config = dict(
    num_hidden_layers=9,
    hidden_size=320,
    n_experts=96,
    experts_per_token=6,
    d_expert=112,
    d_shared_expert=0,
    hidden_act='squared_relu',
    moe_layers=[2, 3, 4, 5, 6, 7, 8],
    router_score='softmax',
    normalize_top_k=False,
    routed_scale=1.0,
    balance_loss=0.00771,
    balance_bias=False,
    init_std_router=0.0292,
    lr_router=0.000356,
    vocab_size=16384,
    norm='rmsnorm',
    norm_eps=1e-07,
    tie_word_embeddings='early',
    optimizer='soap_variant',
    learning_rate=0.00828,
    max_grad_norm=0.5,
    batch_tokens=65536,
    max_seq_len=2048,
    train_tokens=471700000,
    max_steps=7198,
    dataset='wikipedia_en',
)
Below are experts of layer 5 (counted from 0) of a mixture-of-experts language model. Rows are named router (the router's row for the expert), up (a neuron's input weights, with its number) and show model dimensions 0-79. Each number is 500 + 50 x the weight over its row's rms, rounded and kept within 0 to 999. Numbers have three digits each.
After each expert's rows: "comes after" lists some tokens at least twice as common just before its tokens as in all text. This comes from a sample of Wikipedia text that the model never trained on. Tokens count by the router's weight.

# expert 68
router:623525415467560480532578557541518558560524503578500536398517534535542465569505414439441517476500599421436538524564464561522547566477451525512554439524460473578524498498442555538556419494615500452436392525462501479516640548452459533454415493
up0:566530513473417491617537447594537453494489541496508491560496401504483548436463539536543533456488436506468594583503438459490421539522410531464504513630451463432548553477545544545397585519535502514499580516544526606518495518522504492510518565
up1:590472445495578480425543533433387477466460543496492534448520500380491505493531514545453459482514428529507502423555433530483502490523478472561559467481541411466523429415519487492438472556462478435630450491462417438495469499474428443429465516
up2:575567531582538616440479436537511564532481546510480473479503563470462555502437534487473442494403493586556524511502474423421394516558455453595589496571510544421487520558551473535484561469492541516498593519480584518541523492485566517450524499
up3:582561584487488563557520481524543486479541609496467579489471455481553495532543504508457517444541514468509501534492483500475432446478483474580518444510446525555520552466516461485377491542541533562536413476452542557521473412511432438502484529
up4:579463458448521483472531590510413581553443531545527440482586573555435507466525462599539504473464437530511438498426525494489493504481472519464515471436476379549457448462417559504611568472553531477448535534511504487477449531570559498436364442
up5:511418528556520558529592518602512584574510633496461493489556545486604552482476515501510478529599553506531477517483556500510540541518528560377541506544556433431474421466459550465522523588501512499427509515520446544528502492599501489448440579
up6:535503429505507485467511635458556448513411416465476457527466499550454442448475491507474532610439533583516474445590544493498525372429532574536397491537540523528513451501494492588571559554581456682547543489496335555447475496532510519585499575
up7:514603538456501473556484450580536474532448557534638454495552529566450503405480419526481489483571447454359566470574405469513499551457518477533519450472473511565579494559518518499489503476585498494535476461470513521491473469527522532525536446
up8:523507478460558525566474490486472505597568559434428446501511500485487522571580557509489436544523414491507438496475446445490518495577465544456408413529474502512488496499499398467516605488520499485439635512503518494542511400511551571416477598
up9:446546435488444525495469519491553568509436504490460502598578503470448517431509463455522427516478517670438459458450470530476543579404511500477517481514534454421507524508575560496434471583492545377519431524574597454472503527487457480466429470
up10:467482487452460436626525532517519596387543470518560445498460503528542491445481497502497531504562389520498565513542417491504474459621513485511608419485557433499507521431528499483542484530573581483523499480592466509472519531574573499486452485
up11:473563459481390517418540440446536510411554494500431545434439522581454498500477510439435478513484431417567478488502554388486498404442510520529478583469513553503420468482527517565569618541496512515467514511396410492464494412393536532507507537
up12:513551524440492536459466489493525552485517485557472442492508576508537528529469499485481439530495484464436396495643560574517538489478529566523444479518467415529497474433472427444561479510521516547501580504447408547560502434485503512569490597
up13:438559387465466471581552431575475461529580405438500473542544431482485538473525466530466432584502511483516446512502490500529560369564408530498516519442519522503464513542536535524493463488529460523453478499536511499572489514426507483504560506
up14:572454504520650473453657448409522448514501516528596474405513455520515512613421470423576470483480514472441468577434397553431539592484486488487491452491593512451498594570531483455608504483511490511522466469453563612490518450420462479506516646
up15:500437446399569475564465533507552518511564442481536507516553484429486531413617557529486494470528536509461618559548578461545568546534431489495500491420482554571521494448526555607469466547441493547420528534552398395550516516415538524471514505
up16:490471411492531466514534541534397489405495475506564456418498569560503452528465493443463557570454517524561521498542504495531466400519494468453491482478531482521563515499492554609501369496464473515459535489539530403495474496543473576443546473
up17:421502460483499513485484503495548529548454467423431559650494513532431552529442485477478584560487503492481536430451606510450438533557520403474475488531487432486484421463585502520446406457532480515398574507592478481592527489525447538448562535
up18:466498511517528618526526454531446463429522501508506471523536497389533538483525510560495454441489549510530569388523529541506541501448419448573535407479419494486491541449488470506570516547504424534474541567518501530553510538508566625574424560
comes after: " ", " 0", ")", " 1", "%", "0"

# expert 43
router:596489482547495493567556519492484501453592526565531527513486507495485454555526487527396511498462524506473440511522472480540463569389430493485453569548588502492493462465498519569494418469558484455436377525495565420492466589508466471470428527
up0:506479523471592536504533459496435596466521552510604426511495395510490480524446493483448497508450452504511443544507582445445585386500472553574469514528486473514473446508450457482531566503560431472443445545518550425452432482420506501625582460
up1:538519488382518491454489491533457487475447525462379460409512411482503525549574521494443591558523478527546455412481513563517521544549480444511493422436552520565526532474597508491502550521534532403441496523449469424502560477449394476460428440
up2:506476532469459564435511494509431426581503511482508623386474527490481470508427459427443506490570495450503444473527663551490553460434438406496436403555496486503471584587461512486485607516501518482431529487430459487544552476521552541522427482
up3:568495432385508518517459462499608558478539486530494459531550471436479484465494476522510494538614465547517573539465527576523528458508386532506518542485578438566566524584521554609587469456538403488463420430547565548425464481630506546497561381
up4:435436470468508571454557466517444497558619527461493461508544481541546497553506537592462585544439510499549551501536512429592501375476510420496525413479570439528537544398513453486397440517487466520503456391439490475489550520528469550514517418
up5:440462548525442500433472486542518586489468437524490551458567486456413429528474449544558506550430500510500562509452593479500427508448475429520458443517467477420538505494485490586428492478564428435462566570510453488428502598496505485475519448
up6:498505526470502531466538516590463547497498544566526574505506488596501468420472550477507592500475498545510474507496499496610461509488524382516506555405542418468467512516545433510473525440555452571557540558552439455531488411596510544510443553
up7:356521527563587465580562509522400454502517534490584491556476520576524484517519467525468582477498464508507462519559501455521411491511455508528525517465433505509534476540487516430530528500503674450455437578506506409482487580373534555553536547
up8:538461562506470561478480489535483496468470433569442520449523533552550520473548512569475519550546459508520466507451543437511512516585527525541439417493513544521432479436518381610516445441542579462507555431470447491528477408357591576662495493
up9:559568470517573524514476489504493409524481411518479467572561442493513498568532615447428553479541509546521495478477523526476590538425581532376580515463464489479467492493473510446516517493464485501454453490534506546476539461458362447620493503
up10:542560608405528503458536429560478558504476447463432541523481509494576526492456539523531441498449452458438552555591528541425438562511541517529586521458452468453538595586573456477477461452539513382491482497510597380499422539430483530514447478
up11:521489557542531574421455544550433520492615475452497502566472471473492480475527407480559514450521480458534498542553487427452467455578480437487516499511543475476484621492463556501424484499461414567470492541536535406551483512569542535444509473
up12:524562550523419498613535537490544588478453500603539491458486564473458483535432562624471475480483488500473571481328518456512526436537427596525472511486524587521566443502574500436472484527453509404535482564510469473505483543416631486549496455
up13:478476478545506465554521482502523432350417476409572445500539553576494542401529428524475428506476544512459447515455482559447514482470507562589496508546499565570516510513504460494596600573494452496485500479466466410511496488480431499628498519
up14:450550601543452463479500513551452530437468597536492530546488540511512468538492471486530498428438561459478510467520593499472477541425483503511545466486452467444477476454496480427553522480446483456493365472535448474404448480504504467464558577
up15:457543624543579513489492470579428481598438538523504477561466437530507511492412448602366503517492391508521537477433553515475518436511500605411556413516497502529520514465480552463471479554504491542518518521564511454532412521585484531565468494
up16:551498474489518512561510517526506628448551589468492426485583523496527499486470451531537564390497511532499555517498552501522566581402530398417482522452465583543375542491544582505524512512497510539529497502508454537524476565412485435529500399
up17:455522502555517519488617550462402555472438453405397506496457547481403461551469551419423418441512431480501590468484564425528513485479435500519526433501531458513524643513467534476562404496476460527506574491578484455500516478539488513476531478
up18:461440527413471550409412562467509509613540575517396520513462490525604443564494470498455461451498446516556573449594470509511516509527505412441484473453554542402480489520561434492502498524531439476443472572548502506524532546511493491587584496
comes after: " ", ")", " 0", "%", " —", "0"

# expert 71
router:495423402539564538450492550481463505513548457476486530455542500464477480582527468559470575522449436419469482575546493499578532504482576572592623445541490536465527499508544525432589511413415432471433463536513555507546457535454433527467500538
up0:555448433554534494525592544601429479555534534506498517453495545485524476505490543466530491434459465526475612431526527539551465535463446543443469485431458517461540455524456545563525506501504522400519474530435473540535525523568418408524477442
up1:511495471483427451570484515416443580432453477492461516477493532454569482532583484496540588533485562528430582511537519535401479472434502375497464507450506582605517541497471548569488509459417509527547493504556446465516524420478449556492437515
up2:453473510518505529624451520418594472505548506465411469505491541436494479466451440449512515535510536470558563429513428490473535396487546469514534501440519594506560658455443523467402515564575495480499477543469438516521456462522476585601472391
up3:445484566458474479487507513536538497543448509454543558518471520550485521580541485528389467409537528417582472587439506507505599528494461504381442555509494568510555536497532493480450425417468542484454524568446517540536505522429511461553517435
up4:517565423444545497424510455590480496504494528491506424405342531490583451535588454531441506484495498519519462603463467520539536371527602423517502518440463568474482445580581433479460533522433474474546442505572500508487518547491539484514516496
up5:556607488528546508422468544575459567507519565548463560562490454505445478372471468480511545555549465490557446400533555437543549428527491524590428470408491540419443520525474456475468496512580511569556516520444517524562550485407482411514419461
up6:553500583475472505518509490411480426473511501516582505485483489556394583577541545560534555446524502540495558543521448572526526585412505517472401544467433525531502511434488407566514571516414494439445451546512442474400562469557503534429600501
up7:374454516525499517577565498459498457573410580619518558450513564506552516501545496464566467534500527475460441546469574508486527462544595468383517604517525417518464515466569618506541493458446488552496425584563531552474537524516509641466455548
up8:529506569510533601455447587530465499477405528485494455441420503509564518491487478528470514503531551484549511579460489521535597543450523490498516550588394459548518441546477505513358502443563525478461456506550479463500548536446491462531605567
up9:503569448526520560486458435482550483466513454480451480492528502479470468476510439475481457452550490403442517572426560533437494529543488557479554475511555495510403486506468509423500553528444505555437484571459495475566503503529510468564435498
up10:554479508521487445423536546475436546526457460533527532539460521467507539523464545589507536501483466580505549445548476448577424604578452416488496421517478579500555500474519604472607530482594562589548487495485534475467433515452416457484454491
up11:606483487534409444477545514650456453555492454549477537597392482547585460421494429517537557525551491550378454490402500510509457600556525424558457520573509493495518466458445467542488464498532407505566544516398587458562465443432585436592529459
up12:494556495587523599549392422432605573485391528471587495426481461545521447508532465453494541519499489452446474520591482511532465633614567471564528557477500508534579459496541515475473582521550546609625510497445518570526441600513482553514574435
up13:452472486500543534505460487435480466441440445485514526494423364606502532514581520456501533522513515521530567494607498494526498470329396519496509456397489393576505567465446419475592495431517472559592505458523528563485479484528549510443523565
up14:493542568509544439609468465473439505516536494507518522514490515435570641508562600405417496545462547533552503476494469381486460469499496531478470449475512565464454481484495517547424545494486445479595522491366482455531562457503522409533445499
up15:521434532558547458441547526539496414569550516397496559502487465487420514545494521529486535471504543454557502498490565556567387512534441454586419478530537416439403463577488444506473467499455438569530568491500481495470556496464553605552512524
up16:470446525557450545477564558543560547502512558522524504511531481528554495597341516509522550384520506512484518399503533585502565497524495542507517461529578538590476528441482519479550506423561547465447567466480524581459513433562467440485481506
up17:494532557524502467579497426598454538527508572464603501579502600473479546478399500541487507609523420491522632472506585496520496497469431544523500554468445586526545489422543445520484536476496504497466412482482496534487504432484443473531533526
up18:499438499482580507442483496484507408426476397440583533569564479483417569498486567454398495471452484524444562435504534413568485400520419439471502476477484543577447467439433550488492574556465461500471514431464525443524504484475514535438589555
comes after: "\n", " on", " released", "On", " place", " Released"

# expert 51
router:427518475510467484414514521535568478491498564545439475498473582470392516575494533555470535523460494511463453558524480469541485450476469615564485454502537503499570464556557536438516438454461436494439506432544526480515522439483429520397517533
up0:444588425387566623480469512456594507424460505457577469551510560472465563532432487510518471605498545542444472530533417486538464457527540510512462467476500521527515494502441528471469536511382476482504641602470528575484557550449421412488533484
up1:465505546449485466504472488431565453572491417441563494478477435527460457579466496477410553557474585461523495517479531541476509459466607500469512537499555574519540628562479506463623574497523472418526574435463466458529635516479531493490493467
up2:503439518499556456485500479552539388513522498464480504552491437517527477525584532502482408518477461464415498504543500513375512353494522516412357422503462350481455469509501478455509544456533511450440463533460509471542546525530533498466456603
up3:458503461463459537507450444511554495613443507528425425486496359420574547434509524524455445516440474482523472582491434594480520557573503385469490453453458542487463533579472447551438498556429493600552510456539404461553504544473547402615499524
up4:502520563535437478536506525507416538409639539503469562467492525420464496539497471543513452477457490520574521519486499505447445480457557471583481462485489510524620501503524495454560612392489410463491479479445487437435479489510543472473492487
up5:454466477451498553492471508596478529533519520585515414506429507494518489557548459516496564417508479528470563476480577506455578655470538503448529502417485487588433603495586568537593479534516532487478508553530469543520616433494503580530550484
up6:556595486547417427625511491484535524408501585436555517602488455520492488426613522522485455514434552539468545469506495523547456447440450407448530435435603430569455576485564556492462493473480457478462545516511522433465485446490516538449527512
up7:517573397572520491522531522479435519419505432509548449633516472508475517501540431489500558549537497344445486584499513446458530498580530536560398423423434569426458458635578475530493489424480573494518479436543542502464478459486516420517540510
up8:609521484500529380550536514573582470526459554531509518509529553575501539454539537507503557486450478473457504454472499489497467471581536440562475565530568532498486517470497492506523488433563547549559652459522426470554541584525604451494364508
up9:482507482372577516579570475480506512566539559528435484569472493505556536467426569539469496506541539491597485547550514436567469415528587515537533494442469499458492550548491482438494460520514579538557431482434547482519477498545501443555509466
up10:571464455484496480541513449537495508505459471495509405583532597454483527491552506478523484474443464506467467432505534403392607382412591483553505523519544558555486563579432552546508538477417551489450463438477447480495539489576420523534441518
up11:575581517477436533431507531557462592464504493472564513503564471548589571467471559514494518588481512547515458453462412388576483542499578456546534463441512510523568592460531544541410411475566432527398512537508589485442451462584548528533427431
up12:432448493546481546491553490509555510521509562531541620477459545537486441452470531451566551538377468389505478509651482500497525560469503505501485581482529433479445428534548478589542457475472480493501515464554457483412512492570525503574514474
up13:532485450584474492541436425489530559544449387543432570524353492539452526565489464527499461412485624533439558505492569459460532473456604539505581508486403507491510435500495479419541517461558557498538519477517491460623583437424579515535533529
up14:550483497471462494449531507438533549412444521455480568385515510476445571435500540490481390504495426544494584521566488495435534545456551564559487526509450533509515441449456426451528538434483472445547460373532452487499487482620479450423492521
up15:551469501478526447439520592467395450451515467562436629448517486486432523464503491417552481572500540534555540552557502426484403540396450456420459484491451458535576477491473436461548499462484512563392428470537543491415413500548520602491579491
up16:594505518468477538499540547509425453502556490485469507380440496536448509505530438512521603425474486579589515534486491485471435478523490519533471527532438488475453441420518526487616501540457584464548441498497493508519556495540403513600559427
up17:474491500446499560462406518474550485592433484508457575437502495473522474509478562468480486483517480426528479482459447480536543504540469417544514386516549526522460534563477573491516496458537448438495569517484424486476523536567530541501477404
up18:433599441518535488485504624478575389508512531535557586548413477523591571463531475518523423548599477530592551385585406501480542567503543547509462459482460471478556447511545562490454574516545531436432472476470481543493435563454427440449559490
comes after: "\n", ")", " 1", " 28", " In", " 30"

# expert 57
router:565526485570510461440473479487405585510549474462449439422452489551446430512528527484521550564504508457569468475509431479503453488491399469552441515467422553506509513527464451561530430437481542421504527550553538552460489548483460447465543568
up0:480587439538445510526516541486519472446481571483543509413560458403543491547438486495461492493484460520515454583549474460521420524499486488581623518571490432531532511380454421511492495410484586611577550583559515459455489546469501525456479568
up1:535554555494588466475568468459445525509481493438602456460473453549560416558528612495493499518521467533425538492482552512481448565502429514485521617574597484547480588394601494560492492545488463504474412499527405489520472505525443592570465527
up2:436477466504434458554504505522488457526455451561474609553473539549445405469481426546528398532503512488488399479469500478512543381505501538504555472468501543531508495415461485411447584475535604524459476644400572438527502523515522417561504593
up3:487542509439473480455482496452491457424536604450513480535586466458540561460477455510472444495495553483514557543431498478574420451584564503564476507460555460513467433503493480432531599538555441477480518593324524474497481560543528501490526532
up4:440511567497475524595506482570462533525414495496549548484468530637413517503510444483457506513568524383462474434422451519463504601460480455546506555480518479469392601553462551557512470497488533538542494506483547539442439509489440446478369472
up5:408421525497492521548465379440527589547544476520513602463501528426580445498448431458463512516458522503550544477470502497422474504583554412505457508484493508488587523542434427570605489470566458529422545457529486518451481451515578552520450377
up6:550558489448504476496531469546521530574526476632557543460524572465589572532517580462493415609504461502517468520526487475517521553536507473541546542424494418548493535492460507511565540522473508449501592479577670497484529557517631463601477539
up7:519620502546403499515531465484482417458558530475514417485486531461484485435484447488434467565448506462531517496526360562489549506487479517486459532471535465450498502476465518443482474451475545440443508500523489512513506473436513521420450477
up8:447528495605545439481443599442529530555486487638509483525569425413601466523550506535447450485453487551440430470557487491514567582498481564502455463516454530517572491486530586469545420462589464456446509550570488500510488467545488486595504499
up9:482456462484597487568474552404527432469499492576518504513463523448544534474513549626525481516545548495440477478443541567364564586472456455554522517524468431496507500444522457428484512489520380479598499565539533434461470423452476461508374467
up10:458451434601488603519658531518489562555530491491510467441481452498558522531488545548510543402495542424565508521489487442475528472529553506529496445520558512472465494436403483492493470546456429496457542486490542588578470541450502553491421558
up11:592497495472454547543481493439375490504437508562590483498514480551486568488462534568552467436554409526516516515457454505479450489524516479410551503619492546497492479499508495433474536518467485524554531393554343452516463493535539460451488536
up12:525476525528505521503514541524489560420545521512459483520487538502522467517511499522433467513470491412476485463572466440555541474518456533453498550464530486462605465481440522504528422471463565382487443586493443497471522551539498586498494529
up13:545428477423472467526496484481539509528451434589461560511551513503462527427436491511447594417543503458545484493467481462543482455528558427524451455559584537505495561444529484509543519535415422530495565426429489538553531576477491486482409511
up14:526532495430514485507589510481482512392572445494402438438468584483561483420402498503488501551517426544527552489602542469440553465443524513551500506584487491526502501405548526547531509462526397602490482545500494501565559464520431492578539505
up15:460584525504520558405611496494443522446578456399446446505590424510504489510633436542515490512507542469471485543557496460499493487463591602486519449509459499499535422550571465520462521479533470520561483518454517539490557531465507601561434497
up16:474476489455422561464478475495516432445548472585438470524505498520517491499522547530592582422494488498454506482562559467479497439486478498583542457562472553393552522529438402561529532502429507416447625417478534412479460591560406462521471589
up17:520517480531452553593490534533460513522489529572555440438402420442487536552431552530471552453551462489487435418488473388580493495532459483559542486412500522505511501553428484486520534491504519475600502482536608584497476475568469580428513429
up18:522521513527373487537526499499450410443495513463457474500352571517452497504566462501545501501465552398490494461565540470486517455560452528531434445499528502546576531454593519516447480527389509488527499555477496554410492511617478520503518534
comes after: ")", " |", " ", " %", ";", " ="

# expert 85
router:529480420463501487392506428541516555537486514490521564493452496491448429496560594534445465473477566462478531510534492494507440435519512479532549470485464455578498528515468494438508560571440533477534518406462473508504424461443559510449520554
up0:506426547510526529509488424509559525534478448520536469446554487538520497467462460540507495447426527496458521483544569573458502547508516463442487524493436478451485608603462444432443501539512547525531468566565475507523489496477532499410449438
up1:454638537529487506538496414558488523536521512487440408468438589526478432421475491409500446412487449553478526462476432409538479545437454611456503472519529531536503496632542424499358543462439507478527420577446487472506501566445419504478569458
up2:449500534446556456534525447453556466437521497453546524459516490511532486503576559503504469594586493401489484457488436541497547387503536482566537497564572493463427461638451501515551590599460438582602471480548465407512534565492490593422452523
up3:481536513517456429511456504477513525459505486488376476604521495461484490552546448455527504540552507488535561505457496479526565486499425509557505459422453585461577491379501545535544476472520557516452494522442628493528485514544352555470417472
up4:563558497593579489570494534560537548412531613531424517532416519406451487482487488456591480493452466473515520451591469436553434614452542490579499495484438498497524583507480538388471529551538555473426542560532499421467559540438551525551522461
up5:432533482566539556504567546513577452449546559584483470455566537493646549459513581470540540510629490521556492463529468495506495478484547404470588517535507476581563563425536414556535437568480414377476526450496472485526601478510483507505452518
up6:523512434487568502540493510503491535596523467525528514492537447383517518500490523484480499482435552436389572433465418487508477567550495512552516504417593514595435543540530524516483449437547419527556584543491538413537506521492454466435419580
up7:498565547460424513495568536503568517578447543445487539509502570552528588409518482492458507435499468464570417482462460466432530482494602496471569482496598487512583469492492467490474386504627622492525546399557503446435510515389587412527472460
up8:478534516589527586484513592491538533449488435449501530519489500556502509564539594444468463531402412474596485513488601613543463389545444582571390491598503519496477458433483539547554515500480465418444518474480495481482569531478465576524494524
up9:498479449545472492484563546523488440524491449507507486501436604474455462443569518485457405467559455535474554532419440582473518593441592453462493496476508548506494501547519534518531409482468473535511553548494443488490531457509543477414508493
up10:578571465481456455480483517503503534473440534548468446594483541513525425485504498593521383467527482511404345464537500458578473511435606506495521420462393425552456480419497498476596504490547492433443556574461488460520535515579493419403485556
up11:605511496547620414468544495447481523518456455402615482529532503471441469547477552570468569535452500533476520583454516459444469458473471546481480606487459530526495468562463305508525545626552459430461560452447446449540571487588398485500617608
up12:481468523459501461462498562521500512514493550533391495481542527453574564473533567467478504552547460455526437458420448426447506547570547468558578576506460439457571474490475439502550366544448495473435586435556487502497612486479469460515442533
up13:536428359458553519484474533498457480439448489555460479445472488500491492537559522493489553490505466461475543611527570486478500522515497461438447530448514400411389527496525523563503535502571426539528496612417567520516498552475452430502516485
up14:534522428480493488532515589434513471495525517493516548432545471476562486443488532417602532471523527487533476500438511377508526477562503524550530582456431505469480533528468629524409563479650437502513478479538526549402492481468465459480478519
up15:488583506501407472495513538556459548440526525519447498495568463473555560528484454383516523465524463477518457535533502508365491541496486470536478432496540534493455527488454573529506510541457525426530461504575496552431550418421518479468346551
up16:491501538560554516497600605497434441438555476549465510409438453525439421541475492459655527439594428395481516542521578499518503449518401431491515548607454479395442459480503407490552447482591577562576530515484563457509532436608506495508586558
up17:561506462531441437458560482492575568505521517535470618527434611578472426463473607530490493495426440515506548517553533472513484592462470554526522549478500486455539647496532384468460443453523450543427547470596515435430471495488500492531528546
up18:570552505537455565545515501535450468488455501514650507489465540444447511429599568522516486490482430470535463456504485461514569514479555497591549527420388620589550527435461347565522516468474589556488484503419476519505452478488563560406514465
comes after: "\n", " |", " ", ")", " 1", "0"

# expert 1
router:501524508562533570526520530570476453525546599501535588508529502508559506502465442521411592496524461410579579525488437556455570512465356458486533511542389584565471533508441453467545442477532449474575471547538490407536579512549432450427559487
up0:481597559531459465505532526553478457496433561515511456511438399488587457466533489484427540470429411493387450498544500544454517492481537482535441463501520517473522394493583468466486561451545560428461512515534442516499527471539591520648529495
up1:466511450483560519517514474430514428589528441473448475521472531516460512442600390429550482539531494516620487497453587494466597493461539459469469541462494496548483488542405632503535475447399543530550522558533560451546520452399469472561547457
up2:534517588485478489432633472581508450520568485574468474499403569522515462470474400567661481421479553396453549484506525537502478480530506414474527450549399506516503433521562534516506591494514533534467603433487560476509516485501465516444478557
up3:384531497452486483423478525528389455467525432528565503455549494599509467476458330492462413468420464408477485579584472529490445516556459574544538535476522504518494435499532436448493522468451502397527493524481555420543445494579415495408567571
up4:573473472433501532536513484588587547546475557491507469493517537471475497528475579524587575436525477574484524501443494530464443553409479613477463393487473479489567602464411461574527449527478458511525496590498488576492487418416525536503575468
up5:569630498483479463414457529532522534405537505463531495449502519591534418472439561504561511463399512552489571552392535420517506484542490509503462590515568517429482519440486498565474479505524487417464488650484477494471482433547468476500478437
up6:504468468495554426526526534517503433430473473484429542455484543550488472452421390401442478522563521449478545455462534510514495573499496481526490532488574480542465512552433495483369541414569519527498443559429536524492606548451521434454456558
up7:556537527551549514343524415453497568509530482449451603479537589447572518478547529481432492406517456552474556502533441529612451501551513511559507474518401521509595476534451436445521443485526537572475629443456506416501617535498483464520593585
up8:584394555415503473498431511479522547512382500530526445584534511617525503483448480498451504472462402486395490591481456498516575521580447458536568435499553489512476447457559521515545416527435476482459476422507502495471567613421446565462529426
up9:573467528471467478599430425550481469493485495640373508478557515540469424517520433548533486571455459444573523439516566560491512484521433553536376497506581484429465429541498529528504555463474521510446536506559506503505499577558498499467543526
up10:475571433505444544497450499435517551514434570438529503562498477515480465344459511466455440549482521463485586570570572488493498539510454540481463551510582512502496542547571424481559540605455538422459454532567489628468573519513507512510479459
up11:468434466492529473501478467500448470390551525554519497485598508482495520501486405540516569414500560451574477528481465505479542381529499574530510500500556575500624427427425513541389446528523480516538495458545466498461504434502424465545570453
up12:391527526525496516508504505441566573485452547475490576452551553494455511448457531510510494562498536443473480457577449532470524502622523511509431512518490446497454498497450497514426495497447490525509415521434392555488440478513525471398505578
up13:434459508536512544554507677528502463522435416502578407422465484541585556590501405429500472533547539456525531536530495507571536512490533491463525520441461480503474569533478521486564433481429511408474484459534523577512491622472493549437455471
up14:459540479556417561494514512498528504447465486443539532474603507513504489517462457490443544434499509537549481605515521497437619563536522493531439452523467376498564527499596589491484461497471513548455582474401465453493366486567428445456564509
up15:425528420424582565495533520479534474480350515477463385482501509462552558485525514492505576574451505512468482523485530476671480479513528533500514460413455400503491463574477445500512454387414505490528442494350470459494470539535459522464488564
up16:513502397505578498349497513622529545436504515534474497448486468521443539469477540508484451509459480491375442488533512478484577547487445489407424555467443470514505423484539551511385505556498533529424477516460518490449474639473517451575474548
up17:472466454502556464501501369600582482588453481449551484498465462457598574524505524550538494510490506521547548566541436475471530576582468491452547489427525508435551529498460520546461551506546469508498469465480454570455527581452545436476463538
up18:484525556468564516462556473598503513532573492600478541489485491524519470526363503536451529624593465603499526497549486438398465500414522544475542488548478541603403479547531498550484461480504508503501576499596498492553557521467546450456428514
comes after: " 0", " ", " 1", ";", " 2", " —"

# expert 48
router:464506527465487499491537471496552525536559547550547436514406529504455407540465496489552484610440484458489472512522470576439458457453402476475437491604541482540491444469491390579533533544539463498460476409530532422476475545632579491493475458
up0:583509600504469566548532639490488532504586458556543489416511476478507533424458432486502454573566473593480451502515479466457486492461524459590481476490455457545579482519464538487586525526490502527362547538516507454484612435423442511499449464
up1:505486459412417615484465454442446466569469460484495506470539436461510437484470500514548495463424497517502468554570500444506474587572540423561566506414426482380581462454493516560526465482493419482446485520537527528489555455555490558620477515
up2:463536488444535453489512460501541454499470452536460570477509481490580446546531450499469452421493481461509475611514475508468477562556470584497473516477466432506461511493562587485580504436417494504394466532434448512497568564578451460464459556
up3:494477434520428584583553551572357440501457569531568548494510507478495486532534555492570555597477487521487489478433395447491448541462572481486540571435504537528521537513587471456478475504523449516488482530585514552540528533527487467473487525
up4:544497486552553546560475410416441470478556557415516596504424419549548530450545498421568551551482470458430528516515502470518494518472499405449528400408384548512501459504556507540390501533583442473546470613453461435473511497550482539571501490
up5:439513448358383538469470515534550484474461477551448450595588471568371495524476533509516608540462397566530490407456569509472510503480514474412499591512446421459558520534462422523541470513588501503541374525563513538492569513589531460572513467
up6:404452467544515475450558509504454406513466413537453491511598431545467455595432490415484501503428458564520480427562555543466541495506382569498466474517517513476473507514472452534414504483539389467523532598470516379508548460521569508486421470
up7:456533514510452549464521484592524554524404497569423484540501513501554576457492599506529402496590456479510466463500487539550436537506446530537594489491434523502434529550505446528495484561541567528521473506533539465423440477555479516588529558
up8:492505452464502590595393482543513461462482529454471488478517521520435519454484528503455460360524525529446494509495468478432519451534457509520601504488567572486476505542469541496441511564397496591560551438526486584523559560551508502391517492
up9:478498573492457428627491510614566602397598503479495433516497559445460456455561439557506482541523469468457494539469511512466588366537570548543490517570580518476463523553485461556558433511559430493490559397465574536445426466525499540460453515
up10:450534477521375408515584563483566427463590511546503365534550463499592519540479507447602514551539474542525466420536465459417479537511440425449530438508483503588491435491490509461475473434491396443555570407541506556514535442530454515519402486
up11:563533530507552553516479467535461498413554465512524485530514534569447444578517529450495489482576512383539453561450473508389469466370410495571557490577547555529444499454535444544491445452394558441582516379468531467555520441485547592482503530
up12:509480566487393359529523555533526505524458518506459540512569492570528461529454509499543470464466535511535553492499528563530458488453467496593591510540525382467541571420577454543570523519506492598460577521493441490534507430446494563470557520
up13:427411509506512502436435510533470469454448496457517415406560495481536554511495585544548576471448560509516566419555468445432511427496497489512476484521520558434454469467507479487451465468565528420485518435463524536580492567510499438494551553
up14:537481423528602486464462547623499423581514518464499505500445552482481563528541524529462463517533454508410506500499464547470538481570497510485433496457572477506439570440505469437536469512534485534460502503527465484466554537529501439503513526
up15:478495509457481490496444539509610467504590602466560455449495532498512482508487626405542466526515537539477504435442473511570532449474483501521420583490575447439487509555537509429497535490536424521530547439459517535488468526585420498404515546
up16:447520470401451525482591457501556428539430402546527483604532579489595489577522522459534510582466518522595431444441482503541546533496494527527534540533495476497341464564563389538464401470482429505501478503442534452518487563524465569540547487
up17:562616560520549480507558535483526537433472457453519547509518504527445513427582535500436522495525486513490463536489490537482480449557576553427492473427522508515523508555454519593499467434493507569555481510514471605497455521493510460505550610
up18:518488529464524491541446492529445528444564505484479399568424443432526568559447521402555431463497456478585457542543556531537430429485430495426465592407440504503538493413430483492487440434525562443429533498436541640588419584561509451439553445
comes after: ".", "\n", "==", ")", " ==", " ="